config = dict(
    num_hidden_layers=10,
    hidden_size=224,
    n_experts=80,
    experts_per_token=4,
    d_expert=64,
    d_shared_expert=64,
    hidden_act='clamped_swiglu',
    moe_layers=[0, 2, 4, 6, 8],
    router_score='softmax',
    normalize_top_k=True,
    routed_scale=1.0,
    balance_loss=0.012,
    balance_bias=False,
    router_cosine_scale=10.0,
    init_std_router=0.0251,
    lr_router=0.00164,
    vocab_size=4096,
    norm='rmsnorm',
    norm_eps=1e-07,
    tie_word_embeddings=False,
    optimizer='soap_variant',
    learning_rate=0.00607,
    beta1=0.95,
    beta2=0.99,
    max_grad_norm=2.0,
    batch_tokens=131072,
    max_seq_len=512,
    train_tokens=736100000,
    max_steps=5616,
    dataset='wikipedia_en',
)
Below are experts of layer 4 (counted from 0) of a mixture-of-experts language model. Rows are named router (the router's row for the expert), gate (a neuron's input weights, with its number), up (a neuron's input weights, with its number) and show model dimensions 0-111. Each number is 128 + 24 x the weight over its row's rms, rounded and kept within 0 to 255. Numbers have three digits each.
After each expert's rows: a language model's description of what the expert responds to. This comes from a sample of Wikipedia text that the model never trained on.

# expert 21
router:109117121144135117086139111183121141128134132136065134133137125114136157098099085129116122168130120185146120153114125114140141099144137134141150093094113099054156141160146147145121151140136166164101121092138147148167160136100125112118119113110121096129111106104146182131078132136120136139121128144131101129119123135135166137120143086108
gate0:115138148100165117127107137154170101107147122116112120108069170139162151112101135096105146126172097098152169128102140146127131106109125097102144130128160134137153166130127107136096135110095100136102123127159142115125152125109160167125100148105142137153125143089152109101128128134122148089109105087132144089127146148152165116169151081071
up0:107126153145171127129122119130130085100118132131113130187134091140111126118108132139112162115152186120122096158094162143162101115122102113100129150142121133119164122109152132144104064091138138128149115119140117106128131102116107114135116127131149152093138127116131133123133128113092131151097177179103152103162137110170080111111158183111
gate1:116128116103115138113106126115128102123103138166133153133147134180181118144138101141187105116126133135109162156139099118116119173158119100127123128128133120115085102176124144079122079121170167113072104137134104128136124126136119147112108122135106151118130135113163128142141155164071154116118142139152124101131111141091132111140124148126
up1:127131139084089140097135136108140122153167131077153115154120132135085100140124142142096126131154126121155150122137100127154127161144123111142092109140084098106132161115119148146107081148117137199137146145147137121087145131137070092143119133132155180121116137107073094125078134091136112130152129153115100161137150194124150118122145088122
gate2:112130118136139137084131125150106124062130144159083118124119076154137127153140131161102123148126164201092147100150116103132113148131115177102130144139157089127112110125106164166132161122102163126137147094108175131152125125141127113166172134123158114095115130150148130127126120167146123122074128170124134122151139192146130121115137127139
up2:131138148126127165109104090157152135121107119118136149081084140115112149130143098166124132131102120118101151097138127159128127120094151089102128109150144160087117106080140131169120111099152107151118150160178138104138112132130135123153153162105104167128122112153112124143125164114059155126117129145159130128106115116115108135138165148127
gate3:168078124122112111121125090137136108103142126158149093117150095109108137150158135099097142128170117129146141107124110091117114133104144176099114107124141103116140092105115164108103099127142136149088134124151152105141114175130127154141131138129172133103145124149166083082102102143145091140166139105141117110091122099100134079121192118107
up3:114133065129160132156157132164147101113105104115143105139104140111110139149122103130117100162082127136133112100112112188196168101121125110121143120156155152126134160179088123141131132139153129153100110143119148114127098137126094130105125132088095130098096127105172117124169117147147169131133111139135156118121104196140156107171144117098
It responds to: Word-final suffixes. Word endings and suffix pieces completing a word (ome in Welcome, ide, ure, ation, ed), plus career verbs like became, appointed, moved.

# expert 26
router:138114134117140142119132121127124142088131131109141153130114142119150122083110120097125156152164147116137143147116086145110116231144145170134123162133085134101088121138137131127125120124098084143095124090138024136160133135142122116130166113122133103119189103128122110155114114159142096128125132148132085141134176121092126143102110119131
gate2:128095087095146156126109115142144114093131157148091103135073108192087120170141118138116141139152126153129126102166153142112117121142145152090136171114131128143115093120144137158139108127075162108148152086136098144136115143126140144138160133145148108109140103112113125161117110179150105182100156157152153122101163168148148106106101120144
up2:144147159148106146089140093131150180185141111161125138114113110108102172085154089149151155113111107096133162121104136144107146124101143135131129126136092144103145109082109132135141163138151113128107129143180115109117120129120115135127137112130133140126117112160127120128148146122115120163116122146143111125113096128105137156118121110098
gate3:137088114153141185108076143145114118119127113139184135125111158139105094139087133128123097142181162140123159105111119125121061110099156158141114106099159126117142098090096150101133156162127132167103149140123124094136107135132136168158103164125155104128159129164160099120136116167125150132157145131108094124094106133139170136103132142109
up3:142140127147182135177149152123115125145097095116120115105122130156185114140136115139091114167132133171125162135150100171159103116158136122125142114107140167133167151141097139125125093189135113111147134158141147150084086133166133147098128139110116137102140157076152139130162129158134147123131098108127114114125086145138144164147138120106
gate4:102126132115163142152100120164142092100132110108121135157138185176129185134068167139165127146135144142127157111139149112130147155121103101114115153135100093104139133156097145089117127121152126090117125109108119151110149151089160106159111131157146129134136123127142084135132121120081147115116137141150165137127119102125156148086121085205
up4:170158129196131124156159123113159112102126157132112110085162155135108122119128114123120116082115131148069105096153086134162121135093102137076124097107137113118142108147129122132144099152153107120160165164123123148115135109146129138135117095140096134136155130045151165168139152092094163161142102139126054088137127159121167114121143140157
gate5:099086145134115138159093136146128115146097077134105113123147161121125177133173137138086125156107134158114169111133167131107076135166107097082124150121124093135102129099153177144107130141148102132136093132148113136138151131145088133110142107143131108144112152117130113101138165171168136170182109125163112112110139082118115104176117137124
up5:144128161140148173132137132124082112100086164128111124110095105116136122122112132085128105148113095136080133077134144126124169138110124153147120123202127120134102129099127167127086090139148130151149140122120122167123111125156093140116088156136139134114117149110135077114107096103099101110117070106109140100118115139132093121107148146140
It responds to: Digits in numbers. Digits, especially 2 and 3, in table cells, scores and quantities, plus between, both, and name endings like -as (Contreras).

# expert 2
router:094116065104132119111125146126128090104146152129147131141103160150078059174154139135114125127059111136122118090107108134140118118137144118128151098177108102184122098119141128123111109109135110125124133130137137120137117145140122119139104139116121155112097146128127179120089120108148120131124183119109146131133133096099117103140129147134
gate0:114138106152128131104109122143096082104153096130112135137084153097169123137110121062139146112129131139125145151161134152104104157126096126133103144162108122132159130095125120127136085121093076158108109122179196086106147115092141142168123092122160162154180112083161149139119146135100152107122127117146150104143120123100122076153138141138
up0:098065129099158127088136090129158120125104096134093121118117094105147144143137155182102143124134145112092165127129124117148120140121118129129162154108122105095145117119147138095139097127123109146122129146124059080100170142125139121131120130110151143113129119100125152153144117139171168105145127155082176146125089169143112134112138132092
gate1:103124093140152140109124150100150107120134129144131150089153127137139134110166118122135122157096156139143132113143096150137149192141161133120139152147145127133122123145189135139129151129174132108108126115150136136113108096102075137149157121122154140095141147106164155146158145174153102154106128129122174115182144115107137116173121141151
up1:129143144124096169081092127083169113137165164111143118127085169136132122148144153159135130159117162100133157153156087118101113120097099094164128140151126128130094140091084125123107134118117133144135136189161132106108153166132088117115145134149115182117091155159104154133094114083113108122114131153160096147150131138127176103124153143156
gate2:084147110142145151103102073177130089099130102146113093126093104163101108142147125132125130148126122146117153130159142152101141142150067117091119122153182074145110106111143116145089107092113132149114137109154158132134118115150148115137154141132152129133108121154136154117149124141150146158114176161125111100134141157148103107117136127138
up2:150097167108148154108134135147156192127121113156169120093100115136128154117133124152163124108128117106157169088095132144137115098155154140119145138123127118182127113115135127112156157130111117138130114130161101122117099074130128106136162159142117145108122111156130125119176105088061102144120158103165143132100098131090106130131137125170
gate3:129127121122091155135099151118145104122143132148114096129199148125117078162106126135125150127144119115120133136135138133129106180107104162109124116144121146118169090124125157066106123145146118146126150131117119118109103193141098146144161131178176119140148100114157092112121118124125133134185108137127103105085158162130134113117127134133
up3:111119123130136123134171119163141112146130074135149131121102141126124128109159115120114124131126152170155125123088108153124089123145133119165165145152145136110107135158104151145148111117155133117091088155137156111110076143165126098100138141090135133116084144121162084166157088138096148120156086143115096142166077151123141153183151114129
It responds to: Mid-word fragments, participles. Inner word pieces like sh, ad, at, l inside names (Harshad, Canadians), ed endings, and verbs such as used, built, announced.

# expert 19
router:146129122127140157096119114128147145120130127171154133135131156151140129136086115084139143162132142113135128091138113101134136102141105146125151128131129174139118140128112128143134120128112154046122123174126123108125156102141098126126088074132140150144154146138137174123080129151124146138145120059124140125101119121162104121153110142117
gate2:150136114125131121121175107180129152103091154174115095149076114135103132153100113128113101136125126149122131086144095164162174137106095128093131137134178111139152105121112118079145170110118167149141161120155140167141092116146122142142146111120147101095143129144144081131112071128146133163121122152097108110120165150100132075067118093154
up2:088131144095168176117094165132116150150149121156144090114121114146100131089120125128081124086181163141140124164108122179120140104093142163122080137149145124102153138105121152115148110159155139191127140170134163118149129107098172125125117117124166145174113153145105113145167145128088147157150166133107123113134144109104103088142130139129
gate3:126115106159117125115086124152151108151153107089063136095155155120102132200146126174071184122156140153152131100125099111123097122143149178080132134129112153114128102121130135075125091154129129159092088158148112104141145146129117135144124140181176126113137081155144118135143139124096128116129122154155078087129103138114131136127122104096
up3:127179097122156119159106106132114140115130140142173087152147135128187129145137080140099129144151095143120150108142131118170119110118125142118180142128160146120150150160168144115102106124127138103115106143121186128098087112166118138082097126062066115114105169120161125151140117133155149149162085123107122140149098192108149129131163103143
gate4:128111167102128129160104118114136113125154102125181093160143171148103129134087159141136138147174133160121127143135117102103134161114116124117149137127125191117113114089097157132131116065117148097133139114075142107096131110137149112104115101201129126128147075149117117136117098100088165129113187161122151164110123132110152119117125086181
up4:135144116125154135119125149165143141119109125114134094094108129137149134150113105128123102080114147096117153128161137101142080136127116139130129148118147112094159111142149173111196142172129101117136169178124141182172114101135113123147090145075081140145125166095118113153111118096086177143140121120115092118109091177125142128101144149167
gate5:135144132151103143156106114133112156157108102148123125122163134165121119139142134151130172102067108139154136076172117116160109123111087117071134137120166148107114107142106154143110109160104125101102082138106140076122118143114127142152093098139130143189115130114121143144128134129166110104181106076146127110120104117084129080126091144107
up5:113102160210154109160109162141119124111097116119152134129158125104128135118123082149092101161145092117124084137133139144098146099116103093145103115177119129111097154113085161171107139088111140139112118143150108089101118142131169129141102137119109119143107184124150104075100125084115104136101125123138096156114101140138103141104122128144
It responds to: Separators and conjunctions. Conjunctions and punctuation joining items: and, but, or, &, hyphens, en dashes, semicolons, and blank cells before numbers in sports tables.

# expert 28
router:149145131103133135129158137120124143111129159128174112118145127151131155105152150107109107164151131121111120105111071175108154141129144152125151132124124109164138139123149148091142130105119151138132141117112104135141123124120139147128157158126121159134138119191131207130132129152151139130120125114096118131110166085117133133150134164144
gate0:099106131108164149135120128143110094153116101117130149116053146169132159098127163093108143123155113100147116124162133144143143117147103098117105181124146135137158115098125094110182125176112094125118112105108142130131152131115164179148125097135157185155149140073156148136142129167106153136132107135105134146174115131154145156160143131115
up0:145136146135108121099115122145141134105104099120130120115177082095134121130132074177113144150176129132152154138097142122135144111135106122127129146122139130110134138136119147116137106075152103079186107166118111092087155112144127099113075154128140128167157118135162156152109123138130174122136106177090166125151126134150096136133170136120
gate1:141118090143126083156144151115141109116117145143136158103149143125135179130120123121174084123115123094171143105140104096137157184158127118149123119116182134143128119172114184116102137127150125152109122129120111150097075114109150117109118089131102155141151130151186135105109120145084126148138127121115150128125137134103111135152130136138
up1:072139107080124135125138121148131112116184103095164103125134127114135098124143137173089119121116154125123113137143097161117130133108114101144147080153131119087117153107128148149119118124105155143148143172194126121121128165102098104138100112166129149154121113117104118130071125109129140110107147127114118158154124154154154136087137128170
gate2:107122101102159146118095119105138154092099167167075144160042098130099102174137081151097155159153135181100131074149141144096169119131089154102150148132167110200118130119138125149122136118094141154160114103140162090140128099135159119161143123107127145095112090118110134145138119112129150143116150158103120124131130144117127122145147126185
up2:142131115153144127115038131127128117105107128142138135040115074140110135121115136125108144131128127116131163083130123144137156126129180133122120137155120132103160143089126132100098103164155093176084164112156171140146135143090151113149148099180152091161108141121069144161152152124099122126137144110155111158099104116091118110164135172167
gate3:147100113120129142133090154119102135097126134119115135100148145121115121171100122119133168120152109147142166158121074101122110166103155170159149132126095124112141120124117153106109117143111103197132132159098114101113119122136136128141127172184172125133139103133079058082139164133142112127169123126129078127113153147132142147142131139097
up3:145125101157163128182169111155131136119130116120149082105121170174147090146140125122121094161114141162149129117152106105135133153142085131128187141141186165129147127118107155132143149139139120123087127138098102170139108123167142121117152134097068128144135121054146091151141127126119165143130127122130138120106096196136148133112154129132
It responds to: Conjunctions, slashes, name letters. The words and, or, not, the symbols & and /, and m or d letters inside surnames and place names (Brehm, Stangmore, Nassmacher).

# expert 5
router:142164156137146145120131140126114084132141137117128135128127129128124134105142128155123079060085088191114084148130079134136131148154118096126101118114095166078133115155139118144129136127153180147121132154151119136128106111155112122127098115118119085123164107135139142109071122153108146124159148149137074130125120144118117174115104231123
gate1:135125108144142116131122114120103076123130138162138183122158128129102122134134105138154102135112139155165176130108154115099126186148144129128152109119124155151139116122108158117151127101133142133131113108115129119107073104135127090120071086094077109114139118091166153118143147151096146146155128110145144119167156171099143116151143128152
up1:188131116112139130159096143136130132156137120084193130130096120096119119116125107170111132124150167137126142163107091126099152104162147134135092129129147128113095127124095139131138097164103104149104126146146136116133157140163108159109125133090123162133115115169057094131101086088111151115138125153099143158154144160159165108107151125134
gate2:131169106112125167082109105150123135081126170166110108119093108172132119170122077139131164139106134150127142110132114140124146133160147154097127126109146112145104109131125142149127126094120161161156132083150161104139116119180117115149144145127140130082118056163104146150130115110129128139128131168106151088107129131134107078145134115104
up2:154146166095176167160120071114120135148101115105111142094116081123102140120123138151100158128118119131162161132121103128114123157129189135108122117132077136124140173086142128140135125120137132136107118139168098154103098131097097097123127177147126132137141123112126120143175122144089136114127136123151126135147141132089092107184161160104
gate3:128105141123120127107071138144150083163146125132142105129159124136132107173118152126100142099116132147143112155108128073116076143137152171128154109118123101093145121114116204122106128107165120134088120151113145138137119147116126128140139148166167123095156120150152096123107113149096155096133114142129100131119128118119133126099136105117
up3:103134151099144088123151088170102141148133141176131109135121137165157107137152118136110109148123114143122135097102125142136114099153140107150133129167126164101144143123077101130176064130170168117076146138132132153134062151146170159098121129110127154171115133140146090113148068104166167124109099127120109105162098124130091140128132155079
gate4:149074125085144146129124174107167144094130131118104140120126127133141122126100139160143156125116130149128100116145107116137110190066137124110126143114091106107125139118107166134130101073138113108099107124118146147150141113117158063153067119164141102195137129154115116145118093111091153125091145148147133135129094119139120136103098109195
up4:130164144134112109159176129120148139162125116120114077101150184116130123136147126134140090107128130114121123101165113120124142106150113143117117134144162132131126155129119131180188123113142092115171142164122123123129128133180123153128120140150058120101128129100122139137097122137109138183175120151130083124159119168103160111110176123169
It responds to: Line breaks after headings. Line breaks, chiefly the one right after a section heading like ==Career== or ==In retirement==, plus mid-word pieces such as ang-el, Rim-en.

# expert 55
router:135077126106126145114133133164096114123113141126051109126145159219054135107178160151121123158126144079124125124145137174141140139125136166153134143125151106165119147163119118096150131138135120103114111127143090147107126115104122117093074120150120164148180147138128194145139117138136137089117123084148133147161126114099126138176116086128
gate0:102110147077145118076107120133091107164139141137071106144100151137166113123115157073118145130112091121134147144151150128124134140087091109130123171149110133131104118126132102139107073129079141129128081135144138085083150109110121143152104128101126136150121138124143130131095135137133128084129150115122150127160117173115132153166151152101
up0:135146097130177142154167110134140081161136141157125110116164081122144134146133095150122144151116121149123151144134131163150120123139079132127122101128140115110142184089110157134161128131142094168084122148147079126115112137120132100141117130135117109127150145115136153170138157158104116106101145148117199097107113153103086124094116132085
gate1:124117107171117123160146091122127129094134120149111143133126145109118090133157099151180114124110137119125145115145154175094158170176132146132112117136124132177116136144141139120133123134152125129140105096138111119127087090116139132127100084112142162119140126080167153119140156179120117149122137113133154108160137150110110103124141142149
up1:104164118106130181113098132119156103146182160108173126110119117134102112145138142163115142169141188128114123081093104153123151091140134112145129112140136116077089116115121110147081119112076125179128130149157123145098118129157101113146129153110108157129110131142070137171096146113153130127136106101115125163160123169154143140096128108115
gate2:120109102135135147106105122134100145095146140174098105145087132174140148129103120148138150115150152175127154145141112149112117105110121186058156142114155130175135087118154134140159131111083154104111131110112134099115135138130125117122135125145157133111129117153133166151097115150133140120100125138106154110136142147133136128087150124143
up2:154152168135163145109128112127136142139124109132156121107086084119106124092116121089147162132097108091147162119107104162142155129125174167122121111092103147111125110059087164127145143118176119177117133099154110144120144147120140131124158132148130138133088122150116112168156156141056148159139132130156127114095114101099134098102154136156
gate3:153109152156133133155093148115125116133143080129115102107160145128100175135122154134121139104135142150122139125101087127123102140146143166114122102091115149130115121118149173063108104147115127140085148142115098105146095157145120147113115109180139131167140123137144112089166121161121122115122108100118130109134152163067141153104180115102
up3:112164106123116121148142099153171128121123095130151093102089122145138102203153101171138113137118137151099088137109127124169133089140089103155161142213132176102145139133114136149167116157124154151107151158144169134082105143169129142121167102096068118140132140130157094123148149093141125142157141121132091134136116159152083139115142115154
It responds to: Word-ending suffixes. Final pieces like us, os, is, ius ending words such as Bachus, bonus, plus nouns like series, House, title, Cup.

# expert 37
router:138141142151136147118136128111121138123096142108121132115116106118124130208124113166128089196102177134134116102126098182140144139101139139149142115130127100182144151126134143121137157109112179128140132240119140123120125116147125113131118102111118129123130133255121088144185111115152138111123103131105107145111116141190126130146111168124
gate0:120125118174143092123127114127136109135150133144073131109105133123136170100087143152123126145110154135168138121087112126131144154165069169062118109151125127093136153079172100151126125128095120136131160147171160083109143080118128127117095145144147151137153121144162092095149137122099137067102124106125117111144119129136105118163154130115
up0:164106084132164128115128140087148122138098105119107141132120071138123143116134122135077165098147109151097136134089130131125087094096086072130166139148142106175175126131136161130117105115162125132150145134095089090105144105119119137146094111114143123168150156115134132139151172106099129125102160140083177139128119143111117126124148174088
gate1:099088091160128126171088110110152138141141152150121126111144132130129138115171112123125119160130128110108176151102164134105149184147136127126112120151128126129110133165111111158170103125140088118120155106175086127116087096111172121137142112132136154131119102148121125150134121179145103135116099139156149112146145123123116082092127161150
up1:156143133098138141122128149079158122149155176095117089134123121126079114130110105181120128118101181111162108164125099103113166138109082122139154107130115079097084121127141153145074113115156171177122159126152131107147158159097091152110123104099133138157115134139151144130144108116102072135151104144117143137154169159117144143138141151157
gate2:113112127138121128122138124131092142099119108203110102120114092142126127182127107141125101119120141158114132124131151084108136125109123121098141104105192131111110086103142065097141137083103134127130121136170161089139125118144111107094124146165107165107106158152163155129079068120135127140111144167095139111134112157108127155118131130141
up2:121166120140150130092096121144114144129162124142147125086098125157113122086087117139154117130126135102151167134092152153112115102095130162134129088140130131109105123097145148127125139116151126176131133162162135121167122163103146167146121115117130165133151125146078124149139141126077102173114157164154125141098114117157136147124152205138
gate3:105093138135158134127089114133149097096149124166123106103148127107119141157129140108099124119143116141101133101109107109094096143105189161119155126109077131148134129118123200069078135152140143182122146173105131101097134152117138127111105145124160099169159055143160051124142126147131106114188147168125114135131115128113150125110140127139
up3:128099113085156127159148108146108168111091123157132134096135114132158114147157083165143114182155119156132140134087137118162094083112107140145138134113151192113115110119133130097146153148173151134129112153121175134100104139127140136071138136074147130158122115080157105145159119128143154135156106122127095090144137206144123111108096111160
It responds to: Linking verbs and names. Verbs was, is, were, been, be and the conjunction and in narrative prose, plus first names and places like John, Angeles, Texas.

# expert 33
router:126111130149139132091120087111132099121149118144134131147130152103119111136160120060113195147092123095157155113111126118139130112144135152126147122127131080139135104129152152141127147114145139205167106132120142136119149129155121118130096087107130099136142112163110194140081140130120125102116107105125164110133114095136100135111150124125
gate0:106117149133151131136088133115144095112123150136088106157105145140136158059116171117097159104135093118149146107144151118138098148105120125085102111138095128098132152128124092115127122113110126154118123144151143101107109117123126164154108140164104136100188152094110139110129096159109145122161143124102131110160139139129143137173128087137
up0:103104126111151138089121137121136133132139102091098120166138094169148123125127092138128164101134139095110141153104125167148092127172113075147136115118134121139110159127122149153122111085121079155186101166123130095085123108109107115096133141133165103130145124130108169135132168141108146149130155179089185117140112175158139132129133133111
gate1:107100157126132120146114119145131150115106120120111169099181138119112149124146130127159122133102138107163196119114128132103135193166134144155106117117105166162119134135148172130123158153125137122150140116146118125113076125121144130098094125083127177114116134106138124115144118153128104173117125149140188134125107130121133096145126115137
up1:128145108125133141120139122107112109158165120126142089135110132073105094158082151164085111132135155101126145124149085119121126135148126118130138136149152135135090151156099135142096115095125106123143156141127126148103115156144073074117145125164082138093128119114111115086117160113115137100094120152146151133158133148146180102076131111110
gate2:125123108143158085103126129132105104063087152159103162114076146168138102162110134133107135145102099154089146093157096106127152091133131116074143143135174114156106093151143131109131135142095132131136118106132132114112118133154147137201153135134128135121121108152139163116120138117135147156097135137103149091133110132139128108071106129134
up2:126108139153137145110085129152126155122120107097105108083140134100121134090120114120135151158131124126163159097109149149138142114105118151115140111117098143122081133111128134135107128096157133151091151148129140111112120147074180114103116104175142179151135112097116145133161134126102099081146124119146095097104122138085087163141141108124
gate3:143151113125123127150126152106125123101167133132149120096145169136127132163143133117133162118124113114090156095143097119129078115154179188113125094150143164131132155121115165088077153101137127149103134135127094118158119168148122151128136131159141132130174122152111088092114117128122110111123123106127099094122084189124151090089133153117
up3:135136098120162132150134124168152112106142103140146116107103093146155129135158108110126105176159151140137092111106091158158161079154136131139191118105166160127151150123127111137132076108171137113121164141133169136109124144137132166127110150093097131133139147091175145165176091100156177158136109155126145151116092141115120118122129127110
It responds to: Headings, parentheses, N. Section markers === before census headings, opening parentheses, but and However, and N or n starting names like Neshoba.

# expert 31
router:140131160077138129127125142121155127070144156104164142152125113117094123178128160109125142118141122092134117181163118117153124121120098126131126146111133174162118148138137116124123130125154125112120128177143160088103129146117136123139182143120125094124143125134131167156139117132111119139137127134128137134144191142152185118120118053139
gate1:156134113174158155141107120114108111142127139165125170108151110115174105159129123141149111080124135095141146116158154118094153175143159117130128117145155161140129085125143120097124151115120154139097126103166094133136125133076127124157124103128148128121110139081174183127149146153086115127125110136157175098159155085100123160162108102145
up1:105111130107103139113104101123118142183218106073130108139123131106105116118151108152105120097152132125148157115125099143156121124123129140138104113107102111125069187117107164118099117154123129162116137126158146107103140154168111109112099113131147169145131119143087084143085095107095111113152148151119140136101147172113153105134157114146
gate2:113135097086148198138139129157126136079127167168117133134149120176117141168068126154133131102143150158124141140148127168105117133129139131093100161106178121169129101133154121140140125122089120129101124125169136100160115117128126101149108153129154099101115103110156119135107103161099111192113122140104125141135159164124080137142125162115
up2:141147151141099149119105100135195139150132115146140147113111118131106135119094111119094144145091081071155128127114089158121168106143164140093130115121138105133140096096129124145154163095150124138159134130116136111130131113125103147119159133136119141172120091141075130118121123166072136137170160104168136133131127144122110115120129149084
gate3:134124117153181189126136110135161106109171145139176156132089112129150154176122124127118131152176119120125137130124102137127091139083147215117150120106108081154125151128107174093111146145150124151106151135137132115121111142131130101169105140149152118110134095104178062123136134154127120161138100116126088132143173138104147118119133147127
up3:153116099150176142140150148147108131118121107175150179128079162151145095142138107104128094141110143132149135103130128140153121117105116169139144076148169161133130162134105128116142124164120138171093130159162150103110052130137178125121157106125107156075160139118147107121168110147168145152140089127119129117093111147116130100137170149146
gate4:111100109146103128136122123108149161106123103119159141128155189131102144126115123123138136170140132167154127137100143130151112147117127132120141116136098152114101112113075158096170117126134139126159171130086124165151114168135135103141114078194138132133152140115110118163104121133105151107129151143156151157120138102132129112092122073178
up4:171146096140158079150166127133143124123100175128099110099125155136151113133131117083138129097114148126081132162180090130132137106110131133092121179109126078122170131121144126142189115160093120095163159122112131135124107122135146144122143125148124158133129086092107176136111148115129123134166125112119130098136171151142137097104122140130
It responds to: Titles' colons and digits. The colon after a book or show title before its subtitle, plus digits in decimals, statistics and citations; also world, city, state.

# expert 62
router:137132138105158149121124129153141165114134146115153105148133144130083092142135128112139096173165134112130104126112129182150106110126124187112095125150111144135140133144145118134145126127127097125126141154123131121130125148135106109138093125151132149142112089130133074122106152118103126119109143137148127128147095102102148165110142125132
gate2:109109093109158129091109109170188131134125121149117130129052103164116112171163141130126127100178120190115121141156124148121144114140089110115101155166147159117124118160106085112121178117093115144136124113160175101135135127158136133154102175132158133084116133149108100132094106138142125155103146151113149100111147130156119112111121125094
up2:141117130184131180119115137173158135111104125147129126142107096110100136158133113117134164148125129132113140141096102163117098131112170169120139099135106105115171103079142124144133136133118123159125129163167166135143143133103118161107125158111120111106146104118117156150160126104089114154114142140148149147114115144093135121128145134171
gate3:123132111111157151136080161136128104110143111190128133148158145132100145143136123087108142155141131123097180142127097137131062132138096169118136146178132116086125128100147151099102154138102139174117116149114116094118128161114148133147074131174159102155141101128153103114117144150151110119120117095173090083124141129131157097137145150086
up3:121124094118126115125140119154144125122120124098165111120100137198182146117167061149138141126142110146151141104138110123175119117108129125152192155112182177141151146117101113117163131148164151108118078137144161139088085164165097139077118134109085124134102127120165153093137089124130174134134132123107126073127100172120112141136146146125
gate4:175100121119158105131134141147169125112121122088146149120147161171130137167107128120147119147149121114110118127140154142149141146095156127111134134125131152125067119141158169141145112082137149108120136129112125174081149138137159108108100140150147091120140135114103122107119124153060146112103100142151117157154115103135108139106090104140
up4:151153131117099115138136148111184138111171118128118091082139122146137146140174108115117148111078113119089108120169083124137127160118125174087134181128168128141159105161070133122196115162106122098147177141140134144114134121131159153133114103147074133139102095076122136165138146140114126123109119130095109127144148157129131097134128135145
gate5:119129091096156130122101140135136159141117101128135100128167144141118162107189132148077142147111132124127176087114129151139071123134092102099145134120159105130117114157135155108136088154170123135154099127133130125119145131105146123114137081141148136124119150135127115098104163160173104133143108133141144142102111164082110104163142176095
up5:136141144137140132160083126133118127091107161155140142139119104096124051165134113130146098134133124123101101075119145132130136136095118136134133129186136129109112130094122133137102137100133125135120133154147082154098159134152104163143122170097136123145075144090133072123111106113108098132090115110130101104147074120127151124093123131105
It responds to: Suffixes and spaces. Plural and inflectional endings such as -es, -ies, -ings, -ments, and spaces before years or numbers in tables.

# expert 49
router:132118138135137114116126132165130122148122109139149149147132132134186137106145162107146148158071131106133111142114164140127132102118128096135105109121142091147131090133129129136140094138125071142143128147108121130127135146178124132118066097160124152114144100122106133131103122139126100067150124136128153110121171127200104108130137092116
gate2:135160090121115108087108130151111086095075171172105142092096113136111139163149091132105135111129123157132125101153110118146138126129115119085112164140157126161121100121133168113142111114108098133108146144156118126157082109178092107184126140142153137076115120143144150142081063180140137125104106177118127098146150163138138083104108102107
up2:110106140112167076103110132155116148157139080154119141071092101116114137086155124152109153136102153160153162145092111143123111157128141143133142090141124103122141096095117170112142142136163127165137139099139182114150156174086130123111114102145143132164097073130143131102173139130091122168105149135144131124113085115116113131128138140119
gate3:106118111171125120137121130146166112135131097139133104122157116120121133171120136115138147103148146153113126134118117126097135149137186147100174117135163156143146104142133119089125074153158139177100163129134145114158076103148126121150096130147147122151142123131137095128122080115116110126176120086102093099135113146138139145099144120101
up3:101116125104164154192171118162114151160124082120134128132121118118186078100129132176127106169115099133147114124096094120163122099140123179130174105125134150101120121130106137112135106148137151144074140140135149121129118141133162097109135129109125140103129149077166085113130116128174149101169091109152109138157113136108151150102149111125
gate4:111136147071143136128149203099146094125099120134144093132136159119138167163129133142148121163150120158087103120135134111118114163090130087114143126087144127130104130101143160146122128098125120114125182122113118182132151130151147115141104127164172131137122113134094130139095099104098146105069137123130108118124117131143126119118150103187
up4:204162110122134132142114107129145119122138110101106102142140114091118146123117110114142106086121111115108142133142099099160114121111110100107105181133156142128156139159133118122193100152160148116121144134105128134154085140173134131148123137122076131102123153121135121181116112046122153145180141138105115144140153171082117085102141094123
gate5:117134091159122126105112135139125108188112114150124111131153161109122174142167156125103139149101111093136142110161137122152082125092144084097139112121135129185150129125122185124084109126142104141136096157093133137083127142142158109138120104158152101149142137145133125101149142163169129134151121135155129099163105164127100138163129128127
up5:130122109129115108164067131143090144109113166130157133119138129082148090131122115138107103138132139090108151113089132109110161125139108137145112119136115134094120136119152182184104154111147121155109129157165137134133132141142112166137091148117122122161163162141144107083085117096120164135115099157095136105114144096118116110111141109103
It responds to: In and line breaks. The preposition in or In, and line breaks ending list or table lines, especially infobox entries and citations.